config.yaml
hidden_size: 448
router_score: "softmax"
normalize_top_k: false
routed_scale: 2.45
lr_router: 0.00147
num_attention_heads: 7
vocab_size: 8192
parallel_block: false
init_std_o: 0.0
init_std_up: 0.0216
lr_head: 0.00809
doc_mask: true
dataset: "wikipedia_en"
Below are experts of layer 5 (counted from 0) of a mixture-of-experts language model. Rows are named router (the router's row for the expert), down (a neuron's output weights, with its number) and show model dimensions 56-111. Each number is 128 + 32 x the weight over its row's rms, rounded and kept within 0 to 255. Numbers have three digits each.
Before each expert's rows: "raises" lists some tokens whose logits its average output raises strongly, later layers aside. This comes from a sample of Wikipedia text that the model never trained on.

# expert 8
raises: ",", " in", " to", "-", ";"
router:138111119107099088149188137126133087130088115159155139144102160099129164103135141154131122129129179114111161172102121150102109151136127096155102138139094080081194134132
down0:143155139141095099162140191160116136161129127126114175163152136134132134136167161148136115072154132126155081135101140116150214112178128110115161141026144089115154137104
down1:086071156108114116156136167148142130110161174126065185116117135126158126187135104151152111075181145116085174166146166133132147086141110112110143105127094191091092107060
down2:138144084195105172139094089156123162143164151093090141087135121153174084173135143184165116121124128151164093130094095137145104168171153116144174196104115124135153083140
down3:113075114128123158139140122118105126088112163162124121077125082152182165157164125157186097114097116100160084118160123170114210149129129150187099151128121132147153120060
down4:157078169091102083148150200142104187169091060082129114120155145131152142091198090083098144150132115164155149102100093163122086081150129100144112121131166150098150087183
down5:125130149107129190124189087124138153116129179132135118142116147079082133124152130112114128129109139198107136140189122149174115137162115149102063101105078182152125116174
down6:135103154120170088055075160099146146064102170161135112166069121113146113162135167102107159132127105135127052164155134089104115150122155173125144097087115142211083115114
down7:098154193168117131059108083128082125075163154110135071133137061118146129127161163097128105107158128118166126127185116135119118118100083087102189110153091077179139155124
down8:187154204166114143120109135076089104144103109114118078052145189102135151107146103136116172115123075104129146119164119064096102147155134149125058115147127149191162141192
down9:062119154167147078110183098163122166071114148120106096142175116145113122115123065194181176162105162140110099148102099123123087159050151148127133075149084091126135141131
down10:115137087100175149119131096149170118166129133107118148158108090066144058116124112213151091151110101144169135122118115171162136130131105146126171080109187088106165158138
down11:155082124137099108196169196143165105137153117119149135115120133107131116063136053140069158162133138171156154082123151143182155106121106125138100133119142097157092140172
down12:110108126139127134162109123203122096161123098073148080104157081110117103156140101114142119137085080134119112150158141119143142145138105126089142133118201140093122134089
down13:137141140090099122099129162164159134113123122104164112126127107129088144139149131096183158134142092108119076131095158123188103127110165178104145114139076115112206164125
down14:127215156113142137094129167144101089081072113138161125121106105117140105089080175124073133126126123088110133097128164119180131063158106135193126056160151106149164102099
down15:124158129135115162084153135097138117120176124191118155138086170074124203177106133183107096135142131139134111142148146121150117146107183125166096108096150080167139103120
down16:129164105101157144134076164136154144089114117120069149121182122172135098119059144131118162140151174114152159166183135098069170134152095126131111105157114116124131111133
down17:066149127164142101123133136142144111132127136127104196154090160128117180186112122124118124110105168097132140171108159154131097093107072116124087139133172142125120157101
down18:121117099144163152104130094138120162186119136134106136099070097105132165148073152164099128150119148109115120150083131176131085115176070096125144147096126122158175110119
down19:055122146155122132139103162135119132219111120163150116132097111081096125128163064136137126134157138142087127133085047161134121146157144097118137155143089106139120097187
down20:073121129141157128156205116098169158156071093155144158130109086138140054122158179141112126138145123059083099079077166120154068216124128161138206166114128166114158146107
down21:134155152138134112144090126096123166171120122163158102159121123129134149142128186128107104123173164116121162114097130108156104185134138121144129076124146165096125143137
down22:140109121124178132127106129045105125178081100109184131152111113120130183141090116175178131111131053097152080093153159158137093172156123156120098118078164153154149126144
down23:118159127121110166140123154135113104090101116124202095126185129139164169097130144124121160084087136105139220114137141184113124170156170151117080096104179137094130112098
down24:175099139105069127133125144078130096164117143128131128100113144155144089057075153101111105146139160129102083106125166123110164089102091143141056124148106121156119097166
down25:094127111101137134111126180073143128140129104109088128146152116091104130078110134113155095141125151081031169101150120124169130164100142116115093143167121153166099121126
down26:146107136120117145119137162136155136172120125166148143132159059199085123130128083092202129110128082139151099099098134151147136133155120083189138209158097115189142112108
down27:177206159118152115115117127110170122079142156093177095129116116143129172129131154080163155122112123101102114087125125146111134111042178112176131085103150171124144132103
down28:109138163137082112125210114178096107141087163071164114098099158107152084166154167156148115159081174072123081116161091125097101159149118077097054103104139129170130140137
down29:185137147125155126154172162094110085145128131122127077143140143084157149140170189079195116136131103098157174127148122069118126209100151113103170100128109138153149114079
down30:143111108151157175104101149112142133124079112099107149148146087091102104134196056135169174086127146071118170119088089122080112103090103162101187126149187123145156145110
down31:124113140119147067107114151123158129113176098160141107151076088125093127137072086095155105143129105177101155157162151097144116064076059182145114111121118159124102143151
down32:142094140191077117163171061102126148116150120158127128114098146140104175189110030141129099145102094154079125089207054133046132202141121092137094103097155079124084103164
down33:107076112140140186113146131094140177155133096165147115077121154176141135098079128121162096164175146110079134143179108105095110120134135156160087094120119120143118119123
down34:094173170112130095189097128112155079139168154114073118148105126184137175108139155130167133088084103107173164130155159095122128145183099127125179147158119109120126168124
down35:154163092152069106166152108114133109114100178103112100118147091116109085075160134157129192137122096104135099165061166090085103101118126095171120141147144072092169127095
down36:097164152132077150146164107150128092116122182084115086118115147095161152131135136094146159054138171133140149111127115085122137132156163067143089157117117131115134140133
down37:177135099086143167122139136141179156113172131164100120129129159165167146062098171100163095089135135122120132090080118190144085063076114118147133139101119161158068205114
down38:134161143094057098186115110135146115101130121117144179083106159160165172082129120086103152138167110143133095083135085192159099095089138094139115148135192084147164168128
down39:157066159139113108149089168095171141133141059129104131110133167108131088129185171123110151107087182096126089078185154100168105109159107064115182202104097112128209183163
down40:130143152128102163129160145134156107115159147106159157069117115153177109196153092198122161173137105179081143089050181169081144134148095146111104071124160114156121093136
down41:122123120129140128113143104086101138134132074133140106161122164155131150160101105139117148193124121171092121102114113080143139165166184130120109120119080178129129145148
down42:122124111103131092106136174133100117115091095078138099087167155126105132094119084181104154086142135120126099115121169099108092053135151098172098099161147147129057158123
down43:148107123131158135092147128067093124102138143128174181152101065085146176121179106087146165131116085120103155133213114121113165098127100124141133146140103081090121020174
down44:126138158084136122102104104168113110090129118109099158142115090117101092101029160114168134162183101102139147063142195145146087133089112094128139122104104134177108131137
down45:112172111145166158118156139149143115121125133166083108156147120140096153113185124126132070147115127126128099158132118112109127127093113082063082189062156170165145140153
down46:101118131117178118066126082147113139171109050166134102220139155139094142123029155131105158083065075112128146116122144196120131134099135106120105073085130082145109118142
down47:185151153108109101064060062152141134098069136143131097167122125160101174139094148178100153095087101147111142135149067164129154132113187134134154052180135116228144069110
down48:150089123108188110145142144138125101122198163114083109149166140128136113111134167165168145154114099160112095192154111137100129121121149140150038104185145135139107118083
down49:132160073091140104107127094086119073094127149078060192098174107118071098145138168091111152115142092070154136134134136165133134150129103114143124143180123212101115088159
down50:112111121106097161163127150112140166186123149124084141105136113144161143186185132121168105172100149054116139110137104061094148172187137159123133114169108146120120139149
down51:145121160194152156065140191188140154086092173120164143147173144145165114134099075106100157108097071087093192169104155129127128082128097090124080061112153164126116173101
down52:147147120134116107136151134148147138131137089094151164182145139139133149171099087086129107070141116161132106059137208178180167164164122137120111109124125077167094148139
down53:077068153107154134140166111163119111159108128110115066104131123145089155129088093156084114117138112079136073158165091113115104104109118164192136153128117091153123110176
down54:151122113133118098112093050119112172149156122120125131164183205106162138097136148126075154132101166144047104122115097123096127165126169158111090074162105124167172166134
down55:158100117210135130120132121053110146132086128138182154139184138099066169081165146111148111101054118166191108090114113108132184113147148107199122101057122097091148099168
down56:135121088118154113049093082137159122153115084121121084175084091173146096147159155148172140137105162121126125132150099204134105146144131166164114067101179153149071136117
down57:097115090123113169089116171140173107100113129110162174139140137159138137125080130117104124089115127118140182099141208121139095075103137092129080095095155075191167177117
down58:127064109114180144137094142139118110143147128144104163133128141045092145117124107074154160142194095191121122080102084084097106126096162099146095113107116044164172094152
down59:131069182121174135127119115088088156134110140130145157116141132133188140083141107074117178150036129114138113132052096123121127165166110091122139143155081116125132107133
down60:126152101107113122097145151138098112151142173137112101097098116154114173119052205075094168177148137120164144124121123089061158082146126143112138133113159178129095141097
down61:062074088074082109103168098097165116136116111119114117115092128140132130149118156121099183133180089095102118157190114131181218228151128139146083149154148115090218156145
down62:168127112073115100126156118151101137084134117176169167101110132117135150071068141164196154153128152137209131206110118151102149126130168093167190147111162144121103072090
down63:072155152104126140107150108111122072097094116153157103097122090099093161124135178127120112154150140129135143144138135145129111092155131125167150102137124072172114125141
down64:130164200083131148147156165125151101108137123094157097064131173138215131168081120123141074118163147101144137090135078112073130199123157163129121124111092095146091189108
down65:140179100116101109085137137133106131148142116131110135149124122116172159082158144106138129161174115132170163102138177155156205106154109139149179168172188103126141131108
down66:107138128138133154147099128097160095173109175149122071128105151098153171081133101135130149174110067159156109082119174131161154156124147132114165084113151075078129112126
down67:180128147096125099172052199095156149113149066159125076174168080083130111097141080122103122111159167103172066166154163098169135113150123146131141068111092100180096117097
down68:160184186119091101139106111153111195113164144112134195133080229115098126097100134146047126127086172108173147122117150061135078175067169107140114112148132071128127159057
down69:138114162111148136146157130176148125164211109081154132123169119117146068132167128107137073169148111129157150187105087099168147181107130116118160178151147139146098121086
down70:067137105068187083112149052097101123072103110146148106097103171164093066081133155185147078102089115069076124139131124088156148159150165187109140094127098047105132145096
down71:107075178137152160157140101084164085161124170118083139106124091113123118067137139128177145150107162175129074142117154185138144182149123114124104169118200109077121127119
down72:097158144110164217139169168162140122151136131084127146158097108100102108166188178170140149123167139089151134090120141078155097087116165149108132132131168087125088097094
down73:157091171128119126165115134087132084093101131172080159135155139125133179099116083090088172132099074165149117147097131139066152188168116121121148129037097172123221151134
down74:047099109135143135132152121128116148144126069113155132137096134101111139115091127135082118103104109164195147137156130163145154164156138072135115180160151126124145115128

# expert 10
raises: "\n\n", " In", "\n", " It", " He", " The"
router:138115125125140141106092070159119128146153093166160117091127146152143118166138166157090139056175176102131169177136150147167135078129159178130162104114100099109093109152
down0:045131130090132139123162124113148194115117145117128109128159162150117085113084099133155226146072163132137122140163134149156136074162127116096092168100120134173124155108
down1:238136132130128109101173120138108105090113175102155149114115177158173154173149108140136108128119112084125155115095121100141146166164162147158107095156066109088106205146
down2:151193097149113115151117093103178128146136127063132103147019123151156126145104173159063076124122156111117197111117104185164088128087110154141113120136103161143096159161
down3:139129085131166065152110150150142120081110067084102129160179124130151112104225162120137147116094123110118063163087129165137120113081202146169156129110118131142113095083
down4:189141054140172087158125120204105144065188111182138147126114136190168127150132143130066123101066138148128152081113164141132063147166111157107116130138084117128059150166
down5:165167149120127119162132108166142102099172190111175093158169158116204118064094106112142105180134095122106082115164089102177148130134116139135117129143079105139126123099
down6:175108151090141121113164154133180087197128159153129157159127119102146124120061114104089113107091098144071125112084087201128114131122123168148163099176166079114085105118
down7:126121172171135118138126116214125073161168096119160142136128172140112075153044081068087179128157120104125126068155172111134155125181076102142131142103165107141137167126
down8:113105193163122053107129169095146096092120112116103156162120193141150139132173143153163064125146143092141118131105129153096145129114069091135189144091106081096172115163
down9:059177166080123128151149164163096107123127145108108134089190215154125095126153136135147097109129118167127126152135137135170138154110135127097145172089170134140142127094
down10:098146091097151076094145150173120173107164109103085115131132150155149146097137061124161086097137120185136112173117102113143200133175134134089142121114182119117107156090
down11:118128077152099146121147098159072116111118109129179140087166177130121164170124125077123152107120160087138170119180127197081138063087097139169164187137106146129128126074
down12:130144151102106129167129102169151126139149138147105125142149145124093132161093131142100136176145168130160101148162192095108148119148043188128122154140092056094110151131
down13:104186175114129132149133100116160111145152083115108139085101142128171101147129111163139157105157166133138095142137098156164143150157129169167174105145128089137161135100
down14:126103119163129140138172125158149158076145129098156060136116112162114096071143114094115124073166162169088091131108062036099139111144105154153114132078114130104111171124
down15:076163183131079169129117193116079202086099116117114179141129144108196124123059118118048126132127141116195171139141192144097103099102151149037131154107099154133124110126
down16:126166126215129089135117117147131127128105162097125115112148102145105120097102132121133151099089131072182133110113092144170101216134116183074150094092128130153101103121
down17:137105176152109163080159145106180109111106075155128105095115151145067141169145105134120096129116119162111158111155128223145128146097086114116108117100112102145115101085
down18:118136159102156115133062103118108135130105088102138159152155129126118142139139100101143179176038156093114103167151119133103146135171127128140119119136185149187089142093
down19:155146168198139174136135112115150155194106094097087219100106114105137065142149109153097151102091124087159127132192110107166151181150178111067154107089070121160119135145
down20:160101173162145069159094139139168166117122177098123145083100116103116116142094137193167186147092102117127078117141083136090127188050115149138159162098114161140187109150
down21:152131160087164143092195128125152096064169127111100090134179108170156115109109091111114141164164067109201135084106162150068135160129085094151080176129150128148172074197
down22:125188106164179166089168157157130122141083134131084082126165173146073164160099146107172151130133123042115166164131146112177098129097063130083119103128138144111143138102
down23:195175144137105081146101113140046185144147088163088112131140103124132167145151125084136136152133155098195167068171119132120090091119069176135105189129137173169153076152
down24:162170151085180126109102117168123125137131074136143134118144212143152132167098151119102112142149120129132172128131184100095184175126103152173133078072118087169104079149
down25:144112095106108149117125101108213101126123113150137109110134187070063149080076117103105144122105162071138147094139047198101120104113126127098128084135106152153168126157
down26:060142161119168129137128113122179079107161163117109151149136168115144117108115144156119160130071115138133149111131129156135144133153162138155115169132169187135153178148
down27:145113097114145131113111151128116161121152167115084183135185122141113141130161181106152126140133124070081164138116101131179100083098181174115088105095129148168153115103
down28:130101165144145106181193086116198134144154140096168095156148163110132120126103130079118120127129104131119139137158110177125137118109134188095106078132100130066186123165
down29:090109086123127109118139169146098146151186126094167124131120096128136149186142133122089148104094118093186159157159116151137152082127161137086104116125068185126146117139
down30:163131103194145117115151168074122132085164088094073168120163076121149128118119091107080113160121074181183081124166154124103068174077119147116161097118144127178145103132
down31:129111140152123078071130116161083134066166132163150145125157102163108126180090103157106068096093174137125122139131108165187185168078142109136089125124166138141111110103
down32:085118096104131148144107128136135135108130137131096098130097125116112118116157131181110114180110148129073068128168127189096161107102112194129150178135151102115087168149
down33:074127100089059119137142079103134136187155077160116085070072104123106221169124082092122176145152119148176116136119129142103147138126138186153098076113112046159065109125
down34:100139077151097137151147109123142228131092114159138133123150171125164099098110146158108159186111108086092096165163166102117170120128155131113153090150174126092078125145
down35:108156109111118126174186119137179152144136144123181113107141111134126077100120109135139098135133123127130095159177073093105135175114140110144053147108165118113098092139
down36:121112091138129101136137116156170131128098128114086087185098137134122141105176194149086187187125136135103127132147192072115116145098120186035141161085103085180134087157
down37:159119086130175164090141131176154137153141160104067138102131112120140199128146096117153145155125088119152066121139173123128123093169072125152135145171166090085175125111
down38:078129115162140056196143113181116102159070159115131093091086131102106152122116091101122082133101084125121161079100087099117045172101124151127129089107111105116114118163
down39:135078123127114103163123099181133152089133137160148151157105171144143144148189106188195134117114177096132104184110123089114116130174121073123135132142134130132193148160
down40:125140188120122146095128073107083188179109078143166178161161142116069109165190154085088106105177135140119163120103096119204125139125102093112148117148170119097147175089
down41:104095066169103157166217078129166159077150176116143174144163132102168106127066132157158108121129095101154141147128065180208143099141153134109135170140093118083129138071
down42:150096080102101152130127138114125131107148159121154131164081091128142105164129103140152137054160113166122109125136173134045133086120119145102109182100130181094099100097
down43:111054128126124130106137136124076110120176104115103090202091145109141093131142057111136097063126133152143091113166145098092061154158132138148108102101082145090134100158
down44:086138124152153151086080110155147053092178104111138099075087108131125111169137127183102145115106098104136121119111139169102157168115107146127140092140142163088105107177
down45:179103104119135077106136107073139158105113099117119131122143073151138108163197170142172147127097119163156113144113096097085127085113144145130151156072111173147172092117
down46:149169158062136093118140070161151148139099124107159153090150132185109151074132148221078126114123131127118095120183140151117126118131207138173158131140140172088180020160
down47:148164127195181090088119154153166137100057113122120159161120106202120110127090095093107124100141136192197134115179120128119114117184085111099172159132072113189123146177
down48:153128181142168100120091176098120139108116149137107156114164153094167122128151210123127115119108103172129130123078174111136092175087070049087138158136089144172114179107
down49:150088120136158122126131093090184120182193126076104131118179126153096098116133117104141097105114130138087139088109161155100102141123080128096156123070126110161167145106
down50:118172122140083124074087178108168139126131151120063146120143152174103097172091063103170101099120110168067120109139174062130142114112091198104116157085183113091118121118
down51:160145129068145170186173121106210109079115099134121168136112144103126117146105046140144083166137142119197098123132106165151159146168154121133102132122112133117058135115
down52:110155124095177173151117100146123176118068092158154164123118149182105094209110116121096124105071141149108144142090149159041151102105113079134131105114119128179133115111
down53:106108139147171116099130098119109141086169083116189148140119186188138089164182182154178099106101137080151107124109146091161121146171164165099140166091085099129105123132
down54:165100143139130143109093141148124119138129106102152106139189148114139154119088196175129123115158141136146097157086159177087071069149068150153150156123174150146149147178
down55:097150126140101130077121093107112081118105128167125149176084097073091133172111145127210145124103121115125093200103114156155148139128190120138160134100135098100087175104
down56:123114098163175180100094130088096121159113089170095184109095083087142114169117133106045160120084176108138154112132142174162134116171182126136195127097165107191078136101
down57:150137150083162185151184156127145083092164093128133079047075097177140131190094147175110141174158123080170089123095144089093133174108069128157119104130126136058124092076
down58:119138154111143042122166104151143104160133124198167140139129086100149177105087112112142081082103121139133127156158144209081126107119130168139099069148152079101160127137
down59:140100127095066118087108142075115144114202078112115087224143119167138134120071135151111160102102094087073141105137164142140134192110131113170101090104165125116159079145
down60:128099133049119124147111155108105107100190160222149143127116140152096068134100162153161134157148120116131217118146158099160113122135118148109155114162120074151140060052
down61:153125098121145158153090141160166149168111033088111171125142081111120128119143097109131159156161182148115166113152147158090128116141197088062094067127152113080082148125
down62:150123146089098155104080168140153122115159144146132074155114174161135124127116164173081154087115075100122129065059055193060177141128177120067092148102147127054114107109
down63:163113135132175148151126080141155183113136131045054099149126148178164105137137096086128121181151139053144105130112093098159126155158143138185115141129156145162143066132
down64:152175072148187137143139121121177107128158081131168118116158116088104126114129096115102149192105096126111098097095133089066099155098056119116133117070139162096205151109
down65:141144130111096143133182076160133120116110132133099147102084157135196151071050111128126141137112104087111128082129111091115098154115164119112127118188122099100111111154
down66:182174100118159154106137112098137124073099176079162185072106136138071128082128150150073117160044131133078065119121183039128159096168171157176125177111182118102147125149
down67:131086116139094145110041172119083147119180109124096080051117150138135166167168117136140131170132066112135164081122109125086159100108109104156098147118144074134149165164
down68:139103165079128077166137111144130124126115126113176103151088107143126152201163115173137134130117137156130108132073077072128138080178137156107138127143161127118194155162
down69:127074147091121105158129140137162154140183082143110165072121157116201155103144144163173145100145126140114143117140101158147163128140117147121133160217121158148125150127
down70:109134125117155088135098065116113094117111125119141159150148119132160071050081141142157138089145176113149116102168134148152140082138127130083117070163132124121121137114
down71:165150108163140102143132136131125089118120129122088159137149124146080135139127194097121092107092136123117105073089079151173139145119099163131079139147152143122054145087
down72:103091127178178147125144094079134150106160147135084128145137084144194145134105154225114079130152190169125129098140062122142104190199124149108213125137100133134141171105
down73:146110142125105184129098110102131194129057175152127136176139163138217159104110051131137130094143110138127078134143129148109089158115103125152161137138111174145179129091
down74:128133127085100134118103081094141148191112122187054091130133134151145084053156159148165160106168118216170098133147146165115101113137073118124090166059144183084148088104

# expert 0
raises: "=", "-", "|", "\n", "\n\n", "."
router:164119175101080123127134139138155181113143125124101149166179139177120090140140143134118106129151158167134105105155150169162175138137140112140191118150123100162084108152
down0:107091105183213151096095117108133159143137123127077136105072122158138145093196107184192055165165141148115084190109143101113113096091126076117140136126139125067132156142
down1:158117132140152091102107123039173135102166125135088088124170098107098097164117139125112106109151114139153117104131144064178084148117110073110140069110135122137155130103
down2:139128049146046149100187146164158123109162089122147148125086157088130165156129096082126096138105166111142144126189169241111152114164172108137087079130139133100112155133
down3:081190090153102180163149148111078112148098139113088148123092051067109182126149140135168141099088088111136134101091148104148140125145029164144072098189097165103177171111
down4:115132152088097076139137112113145122094112138105125129111112096043077130143135142159125125110146092065161120165161076140124101135096088181154078126174168124150180127138
down5:149140187178101066163101165105096117148114171133158144146132060142147102146156093069185122153067142189087086206086085117144157186129142090126118140072129162094125132144
down6:105165107120110157157166141139145099128092097177171172070138148107130083064103127133150105190084160127149145149173067163137124141146115138139161121130144094094153168104
down7:160133117111098106123115126141118124174083152149121085174106079113163132136174153087121165088097152184120130114130150113060097084157163094133131163109116160124198154138
down8:140059174190092174161141150118150163136073162167142117159107149140069170123137163134161133101184159138075139125139106084127134136085081123124143115170098069117117123141
down9:133124158132135122182149125184142140142109161187085136169079111123139103155157157113126093084158144150145176108095121157112117099132110097079163171069161145131060071107
down10:057103138177080101209153159113159153106104105158069154156117082112129127113159156113151133147075167153114084106101125202104117134130102108107140098173123110139148179130
down11:167128133145117167099128138125148130167109181084122153117119084100150121105022121120105133158164123104157092111121095097119113136094153098115163085154110157133142192071
down12:138066133137104163077092185119130140092154140120083160114160149086096110145135145100165158118118110120095142106161102168140143119123143177108162063102120088156071129182
down13:155148088102104115118125097165161133124096152082098135124128075100208101145134091044140170164136128108089128118093197102160110162163136074132090203126119145111143110101
down14:120088117083135172132133139182157144117125110133163138098205138160173110110106132179120123132130125112080164154133134127162175163133108132121125105140138058051108103118
down15:175167127068174161154141083157120071120061075084159119111157139129105121136186122092097126157053092161135140156164128159173146120132089095117150117168147144141138175179
down16:117084111109137131077092145088104159123135149074196180123140147144112129136083103121135114093133123164105155090134125110178112105093135100152157132074136121184100174207
down17:155127095163138172126120161151113127129150079131161128103116132141144187133103098113152100118139168140137170121084115140134148118101117124182117054152155162163134144109
down18:095099173156039089137171138148098160116127175102146084153214121139213178112108183115126162119163157112159094088146166088162102143117160153113136110119123116106180058112
down19:123141131123120127150112113068133153104110133139146072142177165132140171104115172172143182143093150120122056132143082098136148081102135167099156139189195148126135128133
down20:170123134098122117071155095094093173088159148147173058169111127153055159069068112123142134166156090151128170123158120079141145064217120165048120170158147092107087161100
down21:208049118092162148152092082124152099087079139155182142121150102106108068157159140148157120162104094150163047127152141130131140137125169089123141115123123106135140100131
down22:120175123149083170106166095111119162130122111168150114123113159145119169144104160088115106159137087112151164133119160179112131146112139077123158121150130129135182130126
down23:135121079154155172104196090082129101103082092155113144079187114197076102172124105121144100091167091118159132102137171139097146083191146106114159131126126094132142126123
down24:159147174149151116158138097080092161128163122089128152182131157119143112131150155090094138179114173097131040111146165090143119134147142121091146082144125164154122137152
down25:167209080112119210163164116135193136142129102136118112173085112148109147092138090175139159125152166088131063121162126153143116133155165110168133094114123077121147140129
down26:111159107103131103146110150118141114121175117118081078091113172083121105112137139106167176084132147178160153114114163125204093123087117126139158124108152117122114092103
down27:099154120182098128142156058115079203072105152155190135130150077098130025146179108145072121160172104132103097073164144138125080084140143108150126100138122085108117145158
down28:105096047136118142097110109142138079121138152129119157131182137121101167122125111076097106185121103086041141161118180143166156106139087115119152119093139157148168106123
down29:207116118113052116131119078094177132144120160097123142156183157138168068127162081090084083165124052128145175131098106146117103150161134135094137078167141171120154052098
down30:088135189186137116155121126172171156132127144082116162097121087178171113158090150091153186185137140110088171139127130136174104101058108138120045107100138113176082040108
down31:084141145123138178092126127176080120178099170063101159111145165195191138121103136125215062138129158131117129137119148149185106096134164154102129144149110115159198153150
down32:075132078117010161142150169122121108089142127072086139114099102109113095080133135082117123107164111091130159181141089171133148167126112079146162148169114147152150131153
down33:131109116182180166174096082160160128161131158115152159135110124113147115120070112139127127133162121092067147114096152121192136185166044057123137073063128105110091109160
down34:133102127099079112158111118106139110126157148094111073108090131147151143100105161133100170127166131143173148137151143153108161116118097152162145130105136096091171139083
down35:135049138079106180138120177075141120116132150038130095165190166140123115116164141113095124123158118131155077130193134094145170112165137103107168101131114136173069073102
down36:190083141105111137102169140127114132127115119120112155114144121139143127076167138155130135072162119130081161126179084115134062124129184111165158129092137150168086123102
down37:164171165133132174142137114154137166112124219064094128153122132126134075100136127132150094128152143121131127196144146126157130143135158147108108108152104086171073193163
down38:106162119151053071143175076156162127147096091115103087139146110120139073149139088161138165067164124072106125135154099121113131167112046076106037188167148120108170135063
down39:072143127103088159121128157121101154125067099054074128083060111156105135144157166127174121127091139157165107105110072140160157110095115125155161099122146136130066140090
down40:155205222084124158164104122118160127128167145135151137154100128136152101098109121125048123124089170097062128092135140092191088090161117143133160107080087173108169122175
down41:160179059140127141123179114167165159137205080102124140111160151072089143127081117139170164164163130133112144164142137160100122087080144082044115129118125122135120137161
down42:097132164106143104103121161140202074154089164148094118142104129109112117092137093110165152098126043096155097199136158116123166149192122145066111075089146115134075095180
down43:150140150141135132142116191092090135151060169138132116107123157128100148178154149137111087092097111082073160132121122139119127114126163123178122127150133186152170168084
down44:113146099130163126136100126066082112124123182116126151100117135153182138121067140143098167144075169088173129078119125098091070168062133132111136083145063093124130099131
down45:131128201122144119177095166102192167115171129122187113157162142110177113056119077138159107149122138167122076102122113153127087136187105111183069133171118131109153193166
down46:123151135175140161110139149171126100171155127114131106115095130126068154099116129093122169081158175126104101115113097107107096111104149104120114088080093192151213153135
down47:164135135125148118138103122127126143090164098117131077109067053082084108158154137133165191158148121120161148071114139189123145143216151068152136109113141139093130190171
down48:166171158151086097159168146147114141170191070093131114103141151072089151090133168130125128125181079083162108121112120146080115148105116094090141138135134135150118124113
down49:114137160154122123162124180110148103152136137194131127135168135109181080131105125115111198102119104113089187155151082102127102166144115134106116085140172221115130154175
down50:109113126088095160146117151125174140150075126171127179102156084144139221108085128212171162159117171079152128134114131119114134099112127137094123178076103122167145105110
down51:155134119088111122175167199119125141150172160107172112118143113091153057143207136125140095087160131130134180117114162073188158123105167117140142125123150143135112142070
down52:121125084114054139075122142051160143150107194101122105164160148144088163104056090152150155129132137145184162098094080183127145152178114087116115118143126172144135110086
down53:125131159145132148125157116154178131165115127135125161130112078165083135090166044076089110146115125159158147122089168128089113158174060158124144130128143151123096129177
down54:126098189118108154093166161076129122125086114115123097124151169155160143128073143126151255128133125155125170124122091076148171114136126134107143077188097176115195096136
down55:106153136158172152113120100086142108087112120105160173138070106107123089132096111141169126155119111077134160124138101151133135123121148149112139122142173153089129105109
down56:090128134098121058140092147096144156151142150103132175147099145157146177090123140114198168113129143129163141190170172157118161120139112128135084119076166188134130096100
down57:181113127161145135119119083163076143120148186122139132170175181096102125165102189103172111119112085158096138117124166154076087118072180152112139152194083139098090180132
down58:068120115162168116210191135084115093172138115120129112133157100092110088132149126112180128152135119076122107118182123141154118105171124106137170141094121133096150132128
down59:149171172110131149120151126171157101152145125152095135092087143129116181086161091101123104125103181066095109137154151134169172108218142115099170162156092170150153096099
down60:189134103132103145028116114175138114129067181102105108109118164188098154115187156155107093089137065141150124132117103072149123115136129126147154101060121164102157089122
down61:202183106165168110119123115151079092141129071102158076111118123107158117087154133094146097092184149139113071064063134130174130180097168102154143150178100184105137130155
down62:126153141135150146129151107154102081156149128134143087058108118119184136127131168094115154094079139162166112056125136154139159152114118109142143183149132184144156192087
down63:114174093115113131090103130132124146121133139196090085071110166161130154081137119126068121081158115163106090123147160118154179122152120098164139145155143124121102096122
down64:138215087109137139089090115131105054173147097197113176120100122100165169140118091104116120159102105149158148120147099146108181097093166146050125065092140128148126108167
down65:133141069158137125156112124111127099160161099095153111125138157125115132109136149129111114136159145086107150096124143126101109206108098130147158184178132134111196100123
down66:137163103141093150137115116090144100090105139134140097120117105128138100145121157105112111145097107118100144138122138088119140168142126050160182103160080136193147198094
down67:039114128177192113128080114156118054053125111133163139133146152074183116187143212176100117131124118080148101131154150124120113071134083161121166111133082107144082134103
down68:122062091168095122090157088137131098101107173106091105133161164125108069117122140118113155202183142140168115131108102144096151159144147152148124077107174109165196121140
down69:143106079107122117118123134085134112138112192097154138114160074102155120090107124047048107185193138145160176145134177141122141096176081180136115125117118185071117154177
down70:109142119148111085130110123143095148181098137146142148136116144128172194105064121109153144142169100175160081201148110119103164108095080123146152113134088179108110082125
down71:124103135133101152133144166151138156123098153127054057146073130126108109142084157143083128163135107086167131083108060163123112181150131153117070128111140141103117170150
down72:168112114132114136180152174149138155089121140123118116157112119081116101140141119103141162124092138130127113142106132166120135102170147126165113128176043148072156138095
down73:081097173189129103123131119155133124081122132104154097198145183140152095181107097133125154169131059143110114171207165107141035118133167118155152112108103121096126129142
down74:164144183168126129140109104119072125091103200091160146049081148144122093098114073113125119174086103135148105121115135058077148089125098173177125139150156136102093085158